Experts of a small language model: 7854 steps.
Below are experts of layer 4 (counted from 0) of a mixture-of-experts language model. Rows are named router (the router's row for the expert), gate (a neuron's input weights, with its number), up (a neuron's input weights, with its number), down (a neuron's output weights, with its number) and show model dimensions 160-239. Each number is 500 + 40 x the weight over its row's rms, rounded and kept within 0 to 999. Numbers have three digits each.
After each expert's rows: a language model's description of what the expert responds to; "comes before" lists some tokens at least twice as common just after its tokens as in all text. This comes from a sample of Wikipedia text that the model never trained on. Tokens count by the router's weight.

# expert 16
router:515560534442505501435460542494482517494492555435555457451519537438554499498486546582521456463498475469559533443524535533469459517444501459501528535551559500495517463553509529502486458445465541519466508515538487495495527570520507561496460587
gate0:524552539470516453519505471508497511394413507518485397448459521506457425440584450544538433432497518449477489511560480469505516431472437502494532513497551528477475525520535458486512461351466458486442462486561444550471455469512487540560507568
up0:481551526510472455509563467543471475429442480531569511543468571539481411520591485535564502409597460515444474503535523459505452461547453501541546481441496523508549432499428487492477512495419476481529503448477501513435499552508484560524552490
down0:480521490513444444456507528549435408428484521468593473464470544532462550505572503425472497455429520536470548499528490517457414557410481493489568463468509524458495463489519484502439522419549492512487497512486457497508518493487489518468470559
gate1:511586578476478547431541558559486441447556508490464488487462461475505467539501517523451522478449531534492527440577527470477464480498536487467470526513505488479529504531522474501513533493477543496496515490428527571540559508488418420582496557
up1:519498474504469564506504480501478459465481501604473503467513511456478481519469460505455534478442573433492495464532504468548401504549545536519529521528616534546448551523511493489523575486456487513454488470550472526522500547543557450527464583
down1:536518490485463452555510534471511476528454512482555488487493552479527491573537566518512433405472455513563558505460538479493497477600434526524490445534525414463511501471458472523556446551444517478449457461485433602525502573526486480462532507
gate2:434465489528479482519446452569447560464507496458498549494530508478487516481521509600534488453548415591500488518562535491521495500473544510449467511484483519543470463450441480441548544486540571502472450491480429479549486464497523499470457524
up2:437398463490493429482478516535548479568480505494443555524493492469563527510561492526512526484460516535517465520535488468537522487489464533479508437485453449466560520512482434517481547520549472489426458530485523472504474515555520430463463493
down2:467563580543542516538447490468537430518567514514486477499512560517445540484463523548494476429467465499505509487478525502465451467537435520422455526544499532548458496484477512546512499512533544527546453471555503511447440476557463450478473398
gate3:475432571454394480500489557447422570438517470492498443564482467406442558531505454490545509517573479508478551499509499543542419500550511565452524564583514503464492519475558514411516530411533501520402522503537434550540469527479485493514464523
up3:519475520449452516498548435457485517479532489475532475524513443480498530489545449527504526490535480539464526496501478578448407487499487495566535558478482450451491538467484532401476509424532514533465521491561482506480508486432525425520527520
down3:535511592438447573515557464477524473550544486446495504603464478474472563463511491421508487504520499542499495491491517523513437483505468431502500481561540504497553497481522525517526526522552545487511524478540525527486492472517502442599444559
gate4:500555457504488503484459543553514501497482477489485488441490557532472538478504498469505454526507494521558492499492527493521456543522485508462496498536469452429547468531514562409587477519546511497460513557523495479539497494500533454485480460
up4:505455505535538465468551486543491499467478513477505579506501540519490524466539534508471501351439482518495444396486430574474439485406573525468598575520459482496517583438497487496437499507446475473519566486546610526522521562468449435497535483
down4:579492558505519567525509557581551506510528457502493414558509444512561498510618466541423528485557499465497508425553519538489483523528576449449508569471532482534503576393439560494509507557497527519591469506445508550444467481438495436546521399
gate5:520598529502504481507509494491471509496472476425501511523529430505550460485404513479485540530518539529495525468490543530499498504419503570508470437493608538521508441551517514506498473473448476492485493493459488455564462596483497508509591482
up5:502488478539444528485474530566430507485471521504595484466470499502473527540481505471526465527499508548456517434447524477481491452501475512512539474476565521497520503540582466563444447514403490522630437522551519494528503435512478488555521459
down5:483537448552523536463492465558504512515514498520502471457570479482524492505475509531499529511531505492526523472568423457540484506476574512539519437528515648507510538507485517484487487453497515470509464435459473486502549524517591519550495486
What it handles: Nouns ending noun phrases. Head nouns closing a phrase, often before punctuation, such as injury, damage, death, red, rock, production.
comes before: ",", ".", " and", ".\n\n", " in", "s"

# expert 7
router:486553492455491486432402487457428514476556534465478515430460556519535473483505494574570474510527493431485505485505489505507401522497460511539436479547454514475528499550499499454519525443485509492487475492534532476528491464492503523502469496
gate0:539479478564509503441480430454516486501471488469484521529469533531457549542471470530439538485551509482505481545503563455551493515468472519405475505505431540544484504461574439478520518450478493542478459556542548498473494487534557466506561517
up0:485481506454564503507517578536524506515584491498500445462556440504519520463552544491594494510482486558484504466562428611444545519484422442580526482497538475434541476528473528492470474530460470497516499458448444472519488499457469545490461522
down0:498457509484523527475506527455527466444450560535512505528427393473481446547458511506495545518516507446554476512476532470492519568560507541450530537517475534485506405486450442490460458476509519432448496551517549464494563510493448589553589442
gate1:472511499486532479472476461453516555530468541500520444532530477560482546551504459525597480491455432521416518516471513505420486463455481479443474460505497499491537512527443415446470449528416500437524503459550494528463429540489485508490517468
up1:492462580516496502538513582482486417513491478450502542512543421397431493454547529518400492437456440564534504481453476498441515547513545487585530527475493480470515485466519530538484438412524512563499499535517459483517609512481421499484466466
down1:525462438413609425453504482505462515511489476525551425471506533457472502506554570449450463531409450590561488510547482477485512493460528473470564500506552582481516535488512484529499498536500523520539504477550524517484513538600451570539531516
gate2:534440460492468545491478492478509536504500589533486504501551507523448511500493423438486495455422542390494593520522464533416437499446461516442454478522492571545533511552498522556491534482461487543478524507482532555532496471519449465522541474
up2:531446465461415518472545489453539481552495511501533484546506501583512502533514494501493490549513581525514510516560450554471532441439571494448422492540531591482534510569525471557517482446553508568455457512480481538516465530507480510500549549
down2:559534521515457516546525509480495561525460489489449419502509543486501422554539473525504519470547484521487473449469478521486490578549512543437547561547505538436560497477437523534500484535479485528428498550492503530567511550547592451459491487
gate3:504544557479459481490504482576423468474509458502538483497561454503497472483464500550442498530494479540475481477532482502485484461444394448493510455511480488502483451517490483440523527554530498529439512504497499537503473476473451492403504479
up3:597533582477535510460528502566522526428535477535505554460507524483498460537509487534531469494476478501514472443529535518474510426460391474512497497477491499417473488529536513487467469538518444511470578532514526529540497496406507508483600480
down3:466511436514419533428489538528510531455471516476557474527493455509528464480468461531496501488427485499482481492470472441546484540549454510534480472531489561502543437545437483544460577590500517539497479529531503567452469536441488554463500512
gate4:519514526506535464469523446542455536444528471514458421537511480445550513470457493544571476515461494528489481556472446580566485477511471428524502512449496551506557546460507461525496493491567517489478482501447547475606594477468468494502526496
up4:497529506520448496541492562524430473480509479449502440498521527486543483438470526552546555467519521530459545459487482468528438497517482468518572475491545538533509444486500495517450451526516552498465485531484433452563554548457449439458501481
down4:450531484496489466584534478505471412424498501481531497505500466515475501489583473494399530620533536468532449470479512508526477507514544498490400547488574488552559391602525417467498524523477481452450457548603470538503467545454519511493411474
gate5:452506487515551536460449496497442457475558462571505537483452451477582520514525471511487473495497511561542477515535485565518502555479499538511449485537429444473512463565477474494455563542482528436492490472549491532535463465483511507531567505
up5:498518533578465565521544530472465480526490449516463476519469508506484595481503543490481548538512525467490515551522476513557592479518497514429453507465544546567481457435506503522506564481432480591504546496530441529483526551515479522566508491
down5:425609513492489504436420477493545535437574501481555535517561540525520459483510517547532503427520533570550486479478539528419513541500560518467508488541543469553622510464501511485466509430492589445482441499532466551590548505489534479518473506
What it handles: Semicolons and separators. Semicolons in flattened tables and lists, such as ";", ");", "%;", plus some mid-word pieces like "os" in Mokhosi, Hoosier.
comes before: " ", " —;", " MPC", " Green", " Label", " +"

# expert 58
router:467533479468496525458460531528426481491514526428577497491532527480519525478510518590545435542511487494504540467482522463463420548477552479496511529517541471498500478564534537505479490456501562520462511461559450499503523507512530546480447539
gate0:452561512521487580487457480457483441481518467490612537528538557511568460533530500499498461484486500506490490493516414437466454563505512601504542467518554541474590466504496554514548458500496496453449475485479494501546511509512491508440416471
up0:475536465541502531509450438455503488474510460485580489551556521486539499517574481504466454519491552445458507474507398437459490529539546499528540557499514451456572476486520536465543464492494515476434479469434504451484524513516458499438483476
down0:527494539435469448537501456495551428479454466548492482432518572503530515445515486476486537492546482518495567480473457461526520568470510501535495508567449497525486466507525499359508453533509552481450494491534533417513569520440478472518471543
gate1:496488525466549423497446474479536507514407510475507522508466600467516520444435567435579430566463448484545515477484453497517526462516509475496543462515525497538462467548578488574522589439536471545530514457485549525530530517492505466519482442
up1:492485481436497424534540521557501519463429566522548447537593513516460564502460527453507495525535431582494526472453527468484439494488495522473476464582468511578493554390496477519386431402496537523554484415520489499491533459572497465458473517
down1:470502469483478520461435490475466495449554526566575544494465555497437525501490582537486500487480568518574531522554527462501477492571533516474453404571479409513468488455478492502525524485455476500498486503506505502509425476494450455458463478
gate2:523442510537508536493527536492542579494557571469490514479519556532540540630544435563545475567445451514451450515521479470480597501447574506465490500535517441537478500510552471507455497462484448517516514455522458487546447558449446500505441505
up2:471449579510516541544535521500557462522542512479511456577481563511500565530448531527460401455527476504620505483489506453511554472529445509437513443489451572493441458500555512534493467549505475459561520474486484519459503547499499493498550526
down2:494542466460479560423469502489460468577550567509550474570500456504511468538461490516493541552576552566443501460553465419435542432527466505465495466500487554487552543511490502500482506541521503525535505481485518345513525539550517455483476443
gate3:504495518443488447458517475539567533470437525484501483451497483504400471494489512579480411441497504480523508532544454545508492493454505477558525498479553470559485488544511512523505537516487490512529435521483478523486558548453547472500455455
up3:478485523542539505462492538421496501447508544431458560528440428477500522516488468471529534598540485504490588553526550444488476560477476513495481466527484464492505475536536503516523492539476540487521495503536515450448421488512443499447479512
down3:462485463476483508432472548480533484432483571483540509534499450483512428430467489525489486490533495535570468513501494557498492524480461484478471507553501524474422571451457493498453558515527533531486508563515471489503396478506433500515537536
gate4:508539497533452506474512527383511447349515562521502536562520543472525491481445488461445435478573480516534506446515513582446537501443523488498511588532486555475511473555512532459487505476472493489532482490475497572545496445464447492475537557
up4:456465508512503507483536512443429517449550555502495550547444500522519436575501522535520515403540484529437528492504470560465587419504480526557489502515490601521498576564570492497468473499598484551571546502548549550444481478502456412405476515
down4:489481505491445448472457461512529490476526533607534496507574486476477554500470533478515478535451577577576551445498482487500568468475443497438507469536500520586549544428508452525496502511508574480462527509447560432466504476486506568510413478
gate5:480499456571497501441489527535462465458518447477537473469531495535527500514472529552541534479488477494438577440548539469564420469430435431512540489487495533456538475522550466502541474498443443506553500451475521510503460487493552491487504499
up5:529482504565504532455439550520463474425468406586496463505468457451520465571449496519507505469486513509490529503520485506514436534470469475504489479557530553482593505519573512489523496523475462469522513446478491542525458452502513515448503515
down5:493556537488499461461435452538433465481510515558433374508455557570515502563549481548510544466544479487484454480446480507491581575520518543504448495469507429511535581500512510564498483601478563502510478552431528526484557467432441457438531436
What it handles: Table cells and names. Semicolon and pipe separators and numbers in sports tables, article a, and name or place words such as Edward, City, Expressway.
comes before: " |", " ", ";", " York", "%", "^{"

# expert 61
router:498572560476528501441459534487444486470506523458483548482465537457495489498502517518521451521383429476498507544519542445498471481472504463497465564494484493538516456521545503437498489411493543477473521539519583477505545504484497514490552530
gate0:502617506469529502583510522471464493544389519515443487525465495514527484505479488491476477460519478499486481469519490441481483422545553487493509522548548418528535459501527541511487471510544515470468522475542491475496603514580481526483517461
up0:473617463468522484542497507484462479537449518528461489500503479518514514504472496534497472478538463508462459518495497433495450416523515456523493514577581465501503466480491484503557468488553496452459505509546485503486585554535453540478498463
down0:543483552517510546590513502508528522571470575516437490473500492461450488469529494534508436462509464510446461565596500519454474496472515512541526441459486469531488491531580487532525491516523440448512519583529529460529504524459445481521575501
gate1:522524435567512492540503486513511520490538527533440537478521494548470468465524502490488521508489522481502539469405596443548519441462504509527513518510510485517518458525445554468568512537548602457493483541542518520514386435470483516446558462
up1:477524528538520515450483497482460531492476502506570521464539481476551518464495553507468484456479555477462502473522495577426515535461485477511413509433488582455483512472516474557431418499545493560482429481498458474416524570519490440467460541
down1:497543527481542510462570563535552529494499441495507434499546539483499446519512461493487528441545485475471556498469486563478505432548433504509545430475488501512530517551488472481505497522475564401529502501518531452533462468493506507543459550
gate2:471587483538485616473479492452492463464548476501579529559524454490526443533478551536546501503451516472491607430517511490439520452495485396498493485484533476529488462515520478550538429521522450518454454567479491565495491494491407538500562479
up2:430538434537503551464478511415510523434547498495547522562498454462468489477458565480537541552465508471483637431511486511500527459467521401479479548512519499535516485537530497581567476549503473530382488562554531522513509522429421525505552492
down2:539529523555476556546533490531521490524475465480491517581409578557494483441455498469589508552548455599466434559507489505495502562522505536515480514513497456453450542544496549523491479567457566485482508429474483423529501540518479471478545468
gate3:515448505562465592550476482592530540408483552550408537486510478486489507471508485525509526497548489517555535464553540518479491454543435543494524499494508485493427434470414508489532549546479512518491549586544483481520526450449467475499469521
up3:421452512504497606593482496526514549522541481553387532449449525436487506496563418509530525461470505503474473442509505503481520545569495536443516597561493546531461381466520559560511571546470571566494600536593513511577497453477526519457497479
down3:469452534483502567489491525504501484566516552452469523547487518482527496517539508479449569474474574510550421550398501499555501508509550559468503550534498473495489555509468503534526554577479505481474592533499555527495509520507480500583476530
gate4:502563497480506507499512465459508494475469448478499440489456462523505415516543495506430531530461511515520500585461531480477495615494488498552455547531480497527497437489507571544516523496500494433524389513525483468528443493519532503534420506
up4:575455463465540485503511566521443414491483417477549430491556544487494526471483512533514436504453488523545506484508516492521547529513549478516518463427554507577520557456562551540473521463513473526479447436515500422486463495464480537543473493
down4:539569550480491485452446551583478441538501473435480557440542547525365515508485513527469467557462525440425518549529500477505549488517511520457515428524513504569480465444426520440536477436531463568510487432529589506514496398463511495425499469
gate5:566564552545462533453432551557529531417532509484531537504536439473495558484450424476495492448537433502526506468558507457498453506536485462509554546493553444523476495556487493514404464443483513517491515531576534393503568548433573467495569495
up5:506495561488548484510539541472475518467520562538535548531529531457506491536467440516518555520561452543530485533461530534409473440504491471514483589503516486542537521461516541478541472526489454457450523409505498462518477486468476531444561475
down5:481588427532538463528457546539498559500490500449470444563495497480449454543471578492527495499499484494536442474470478529393449412527459490532522528544492503518522455502624499384501489511492470580504443487549513504495458464473481529464474530
What it handles: For, countries, infobox values. The word "for" in "Member of Parliament for X", plus country names and infobox values, such as United States, Kingdom, Animalia.
comes before: "\n", " States", " the", ":", " Kingdom", "\n\n"

# expert 47
router:473597467493524511435484532437470499493489563465523528511468553516502537530511496529555443526463497552493465548538481496523429546435535488450554507492569442518488451468486509514477449485525523490430482537507506517494513505513525461513431565
gate0:522532482456433514485534471413526474539509467422537491524508487520491564432507542487473424498532493542476453477458461473523513519522550481460409520517479477539520476520484471604489513516604536470573514521538508515490549512519501549477480559
up0:533481522469495538460404482507559542509537540579471492533489520440493510560531475441550480493517441466472512512460508523488468482529509514562514552456458507520454532514524506514471490470474547471410519551543491523424492509506522536498516459
down0:574482568490460489466520491476495521614484553512467542501506433517494462527493512409482461523485476433482466499442477484490520482489525521512456570499484494509462513572481476544524478520456475502563499561498525448504476512518446562381500498
gate1:493462574483475518464470553540553438518441491569462517512522529557449472459532517482519529508472493458431447545544558543438447440528519528524372601509475557546550515602521511439522550470586515481500454464517479491526482515510493454507553517
up1:487552444474471429515509417491423514475567492475513470485513459375558517531495446501497462491488495540595493397489499484497574547462506500473611404490513436508508491438447484542479460526423515454490507503483481507454598488478518563508432506
down1:615479492391538527497571506563458524513477452461609517510485518543524499470468449537540554494534528481457579536462488481370545519529484537568550497423573507572486567600454440538471483503526540465481470457481505455484452427510450546470457512
gate2:447503563470528415447489539519489544551478454524441514521538474501463496539523430446507487544467510481544473429499467548502489510462514514518536489444470550469425492497456466522422471558487528451505524540479503559455507509568526456581433545
up2:533490448533503545502604523506546515518486535500500512486542520500578508431544548599501507474568513550458526558471501438521549469501479496494446490544531465549472535493519441488473536446522526543523462530543462439602529506451569496449603431
down2:517495503449548499517483559544507493519482465528462456411497457470479506484485522484513536509443419554432430520475486536516482449449466508556469496441539494519515481534489435569565482534550499488509466492502471465553406466520456501496497531
gate3:492496515505461394485474459515558544431507499505552592521483561524507532530503464538486542551534476552426480454579477506479501523466502516522525537454503483491457568424533542453514463493564496441580522522536458542495537456479545443407433514
up3:482517523471527552515504436525473504501447483466499435440436444519481459464494517490479466470422553432504523467453430409520438491548453411488468408504539500550584558482458482499524543509439524542459536477526489427454498438500468523526508542
down3:506503546480529484493517474509484472489481546495466431443451582569502495437484476518523504465484507470590432450540511480565488513510517487548498520553491490538505430533527483468522471491520587631479491456434506498449465542493501496509511420
gate4:442517567466566514455532478522459432445476522500552483438508493554453428544498467503543456434515548491503507553533465523487513464475504509563518536527469424486508480519487487515536514495505552463545456561526466481489550448490479455547438430
up4:518494471515432517506476505495528574524464531473469525519513523515527563459497516500486480619454440477507490422482493487517486542500484562513467485479555570542494481492486517486494491479478449527477498460486595536534521549554470561506522527
down4:480550465459498510488467542522418518533521483471552459495554535464519558482490548559450468483461470592480503497526539398499452425503459513442480519561466502512432485504405477478557497561547533403461518475545557504533441454501526503544478460
gate5:455488410490393482487504497416559483468467489507524439491487545557523445481533496524575504563505496510485442487567514489452457490480511567504554449481441520496538465545474583579589468526478508543495485536569437530469472513521474462495434522
up5:515479424538480484466468442493453486499537509476484523536465459558512551449577494537531563492475536547454479520514539540456481497432561527503508464518499599491482507575556486573484488501455509486498508446457446572554544462506514455447422553
down5:492466518500527527565529488515531496473478420528530450473520463547449534465475500510597476515478511526540523440508514501462526504537532497497536500527489523475487505480515541490524490489461425480502499545403523504561443453537512504439480492
What it handles: Prepositions and title markers. Prepositions linking phrases such as of, to, for, over, than, plus the equals sign opening a new article title.
comes before: " the", " a", " his", " an", " their", " its"

# expert 34
router:518539556498516528465446572509460534486502569456509493550549621523605554576495479569501477494495488510556482496535487482518435519451495517476527551504552499487466524496533567566505519451514551554460493456499494546508481485471567531466465501
gate0:489497401502553521543411552509477531474476505489528514463514500544516538552487484573551511525551482499482508394487519507552489512447526524515468507525441465474475552490463524513491512497490459473555530511522505506459508521474528543460527452
up0:447503498539541525544509538451526473560485520431568497479589495546547534529511480529552526490520440506436520474448508472492425484435515530482486524495463500443467509510498500479555487456469478496489531475511530507483521490461519461532543525
down0:483558416472517526489477486505542435432479565493487476516496579531462478569500572495538451567467435474518481523482492513534489491443472435503449440529486395506498495498520451505492569496497436454483525463539577498521475545536522450485531516
gate1:523485506468522479478473513503487524532532561541545511590464631512524574461467442503523593513480493489485534457517508486534529480441447485483499461489498468498520543474491497497538522559508462521510486515495500529521554485571521462511421495
up1:497489447502456500443493518500518495501522489555534507514480471575491536521510526506583516537456467448514541498425546438474499461521476514439536539503544460410421430519517452550473512491489507502463499541547497482460526534495461585451473491
down1:547497466529513540523465517480506585531552519474417499503477427488493495456526514497452463541564526429490492485446515479423538537527494472540540491533461520532529477512477495562525502506429483528472526514500513508507469466503508439427485519
gate2:514469436535468556457478486534512510527411547435551496450499569499538492477437486497529523423402468452559425443557541505450454494508459589488506469539466517494515497500526501500512486519496507508454493458419478550500408508505549435435537556
up2:469538459505574437514535524477516525475504493444503619487532530503521589542455506507463542494466565461467530483494518474496509472405466535442430525480549530502502578447531448528500538509525490566473549510524448545503498456432514536476470451
down2:512518429616466590522532505492492528496487536465509462496566527524520506508459466438541488454481544440486567619518467464522511501439404491470479462482462557473436539523475478534463501561536461481489510498461526386565447517462463542557481399
gate3:497508491486571468511449485417506545510502549517572502438507514532467510511464453429508516453554500546512528513451437524464517481485495409495477486431466400433463540466426468468543450530426497499505482517507544508541504544471457524476444483
up3:491526517494533489488490463460490516508522532496573481424526576524520526476491484507535556471475509531530453535467487471514521486488449356474446430543446459523533545504440465448469487563485458534456487447583586524585526545490481526508515569
down3:458491554491476529449501389475421469513527412486581491486495513510528550528481479466499514456545529544462422580475484604457477386478543514505508461548517499488470424513470481541599485545594445507484443519427509534498508536547538500490501478
gate4:519463457483490498505532541439485545509494463493483503514438548572472546493502466556558498418510546507575441460527501579564564483475493540514474489477515448495499510503464539497528504487547477542546502411474501533560511463528509542502484453
up4:533502466487518508461444498475581471494476539490482509486545452518530416516579469523452462552474469503464528524486464463422467559546489482455472524541499419554486569504489508487510512484510484488520548445486499496524479501412459440432506498
down4:506555554580449488430467517494512569519441567475469487510528459522421501549460518598539471566560492496449553472541544463502484528547475536524438515479482441471496491503472484473585525452466470524552487522446527454540463449475529485447502543
gate5:487486560520496562495498557478486438484536497610529408532511553593541469466487538408545455488545495444522487538533453517528489575464578457512473518515500566473521519528525533531533444500479538457491524463505545491461411502564465540484488594
up5:426383479495522455552485488511540459477540504483524434499517620538514514506523507534498492474486504496478466470460490498488463485489493490526512416525449520505511542450520548557550501487433501486473489559526539522514524485530527524467430538
down5:502580481468526492517469511534527516543533528496446460484591486485497449458432526509539428518517524466519501410467499430494515522443468587486472496512462464430519506532459563454545517495547456448568473546504484539568590456467520562442590492
What it handles: Pronouns and relative words. Pronouns and clause-linking words opening clauses, such as there after While or If, it, which, where, they.
comes before: " was", " is", " of", " are", " were", " had"

# expert 41
router:535510487484503504415455491519469571477497577483547440485521536489518528490563499550584478433510510572510528476433507482476457525421466476513453521453467477519453421531539586463491467432499471475472516471497498515604565496462528480507520496
gate0:486437518473521520516473449507521477506559570475483502488489511486525458515512518481521507505493514530526461526431445522456520491575442548525467553470568473494468479461453543434483466493464498527513546502482406492451546526516537500537483462
up0:492462471526537508500479459418519459516508525489501424515414475499535493414475525514572489493478458512442469448518455594544468465539482496491512517569479528585385554463567480494484529477523522547466472525614498507497547493525489594475528462
down0:489483555501563481525481464552491478432478498488523528510457472528433540502570579383524506524471539467499485543433476545538480549571493559518433472557434528535470441492459491444572522515542486502521551429488457543529580444462496471512570505
gate1:478460486514486414527392565528452524534557436504474479445559554610488495449486520465547473495525492499482561471467485490482391463464510497507514527421508499464484519560483556528513435514478463516474522476535456524526457449464505464523482479
up1:446405454437496415460535533537419482550615476501510512489580485567490437490501532491479521520537457490478469435477530509514472509436460432470502553459504497483488519530578522531486393583551509505465535441488518477460505507476489504544467501
down1:529492466558490545555472452537476496534516515502536542461512468488473415547548548446540530484578464547534518503523426548435540532469541483571487455547429500547517498434526460520460555514575530444587520498465554487509542599503516517501450547
gate2:523563433520507429461537407416516492505439515465474479510475599477548462505438509496483467521447523481555555513473485486526501500478513518510574495516518590438487477491501498477448538456411450477521527477479508548552481484496535486462555488
up2:505547441545477512449518451443524568523496572439502480513521540446527487529503508518520524581471510509560489550496508455496564506503545505530533454498543603505497526493552530443477487420463520532491503431532536529596530471491495455410604487
down2:490528488493508461507523483524548552526460514479471494523530520576533541538498535528513535545464605484550517471518483532464526470464497489547578402577450467559525506493519536544516500474586531454441482476509487494500482486457481461544503506
gate3:518452562543530529526488530492496503472428543514433464491531531540516554502560528531429486444461484493523431539422484435511566479484512545540502463491540484492507533606577522415485512483500495482468554466498529573470538384514461474486559513
up3:536539440479466482522514447508527429447567496521574502535452510498446470560432506466563515575537539552464555518583475490455425485466492454509552513509490485459476441427466463585480512495484494506543504501511503486532450626496522593494444451
down3:458520485545456467443523493458515474476505544521533509487510451533509482475491579445487451511525561474445553428589538411556517484543498525510514487408600542496393459519479460526482449472534516514463490472469490517516503579438392538441502503
gate4:529493528556554570490502491485483518514496479513489501426502517528497464487471476506485448451488552537442529500506573564499453542511556532536487527530522490501508480480558550522547491470527487507447468490493536420532484568504498498517509556
up4:493477534434474457535465533498515415470449539478529516579452545442529447506575527530476558497460421455526451474491492486508516399483514507452498465410482474494488491478518433486475502525506533473561518534537411541429555460455537494508460417
down4:472495473551524531517477514470499528573486434530510486485585485519564504533547557502529511525528468528535513471499489448485517532550509438515497457483528494463471465452467463463517508498415549507480447551530536559556545538499476558517520501
gate5:427508578502466538541490516465503567516536509567489528483479493537547473399475544497544470523506486535477501464500480523534525471471454536504536430523453495515477549495506448523496441435493437482498545532514540537547533422532491545603502507
up5:482558516504547552564473513529475479557496547576483525513428494459520545528466515484546510548519468407490565459502449520527473436552514474547526458581514492557489599479575552533497444542519484472486492443536537540562491447553490474499525485
down5:551496449512480422527489545497459520461429562485556417556492514467499455505586564544487481505523447505481496559481526558548455509483460476525527517414407443529493526475516496448574507419565521566440581521541529427521496549507539535501508493
What it handles: Infobox field labels. Field names at the start of list lines in taxoboxes and infoboxes, such as Genus, Species, Binomial name, Website, Type.
comes before: ":", " Species", " Binomial", "=", " name", " Synonyms"

# expert 39
router:514544511397485507472463571445459520496424581427546491554420569518527467507439480575527497486502506473489545496575456497531400513432490474444505517459593522480523494441556559481487493453516547533481538455509522573467495550500537491533480543
gate0:427435468448428507428497451483452480516440521371481476517461487567528526427518481510568517462449510524504456444524529541543475485461565564475501474561496431524530553452513567445532555523520528549518425461415557501536473421527463466491567507
up0:502488481468609496492491559495469451407509508514522478473532541487474485463507488485560546508549506520490549541448558525567492465533497473491572519506411421517511459536555432508490540489593482531554553486460462570452503545461543521513604513
down0:469545523516522466522526432461441549528491484605510485544470452491486476547562498520463542506469483508560507543524432552467518466445447560499508489448488520501540495490457472505567548504440537505520551533499523448487492453390482518552471423
gate1:504626499555441473448501522512485519504496532447522505539451544404456491515517494492479463505487500498467520570497430462514475523486532477469538398479492581525508544521462532499486481490507514542472428500518466489528495518441544516524506499
up1:517615509462483504529529588444489516514508495446486461537556538460501411524525472531520492490543479453440487575464433562515457466473500502527490418538443542504535481490500492484546504521478541556427472530447477445515479444462470542470562485
down1:499566487472450518464428446549467492517491543488522506469485496485489479492476483437464533473485480453464506542506487477425496536524460568475506521488523449429444469498540442521482542408610522438547498469444487562427490497453504523491413511
gate2:567565524499528491517537531476481492546538549444543482529488539473538507449466554549459400493606557482517460466571509482557471484475529535546436488446481473543519520497596626521514524521574560522524478489518525469452494508449458451481488506
up2:480616475433465497503463530505558466522564501489573516482508526448484500495472506532443446546606507478487494507513495451547444472540521502531468469467489449545522505520569589520539494554482535495502417514545538467462477501506462417481569509
down2:406480466483488558521527569482463365550524544426486525561548484471445456521482497432551551462521550534529523470488529496515512515538544487523507478527450508501513474495462494533602533542483535543470492483399547594467437442448514511521492486
gate3:530565497485565467472481576487441525473480565504501485524465532486516450478572560558526498513464514543527519505528472494502481559546424465503514503432487524438502491466507571528594412520493479497474470530505384528466431446494486424467521536
up3:476482593468430573590488489502491395513516431547498480492560490486555575479483497430422469528564491503490512492470549461499508483440547538510467509502518456538508507515543445491438558515486554547498471473505620478537519526470444547535508499
down3:514541504474467532469570529503545557487557408517520511493504462446445503513532474485490535507492545552502595530466484477531482569466494537426549507453462552540482531574484421507515403533531526478427509468496480531431539481565495514451501497
gate4:518491514460624426456474478481520510490457479527539402499487523502546550505494503447523525438520482482494521496561510480491501493440494430489463484508540522471563519582556568473520487481491583456455576506469500495508498551525549514414583522
up4:514528518556497458536548512496491499450502491466510529478558487555480505575486457558508481467482556503434533580432513502612517538568533566453545450498514488503500509511565567445550459514515490512511455492490532572527468521554461503521441592
down4:496534544467452492450478602472531488436486474472563490575515556539487412521435483549508497504480553548502532508483466430457485504528479549530434502509485514489446410526480510541605462486484427471510543472496542483498459541544570519482473494
gate5:495401441487434489512449512486517551470496526505430559529519559502501509513507554539504494449451506481457532487451481522513405474453496461498547513513461429538527501596546458489538473561487524513500574536489533485468419614503478534491518517
up5:509458562478492473455468499494557587515537519509490487548472482507471539548450573491511514544444527503477562544439476489532478560484504462525473453511473521512500597523518469516534504522527515556522551526555477484502505590490451533496494505
down5:408444460553513456551504510542469505513457483480497463512480465488439530437456516461611468522485475512562506483451511528515547563459451530558521501483555501431535482456549515451513540453446486532485519413472547490479463525530524454575478475
What it handles: Ch/he word pieces. Pieces containing "che", "ch" or "he" inside names, e.g. Hut-che-son, Deuts-che, Wel-ch, plus pronouns He, he, She.
comes before: ",", " of", " and", " was", "\n", "l"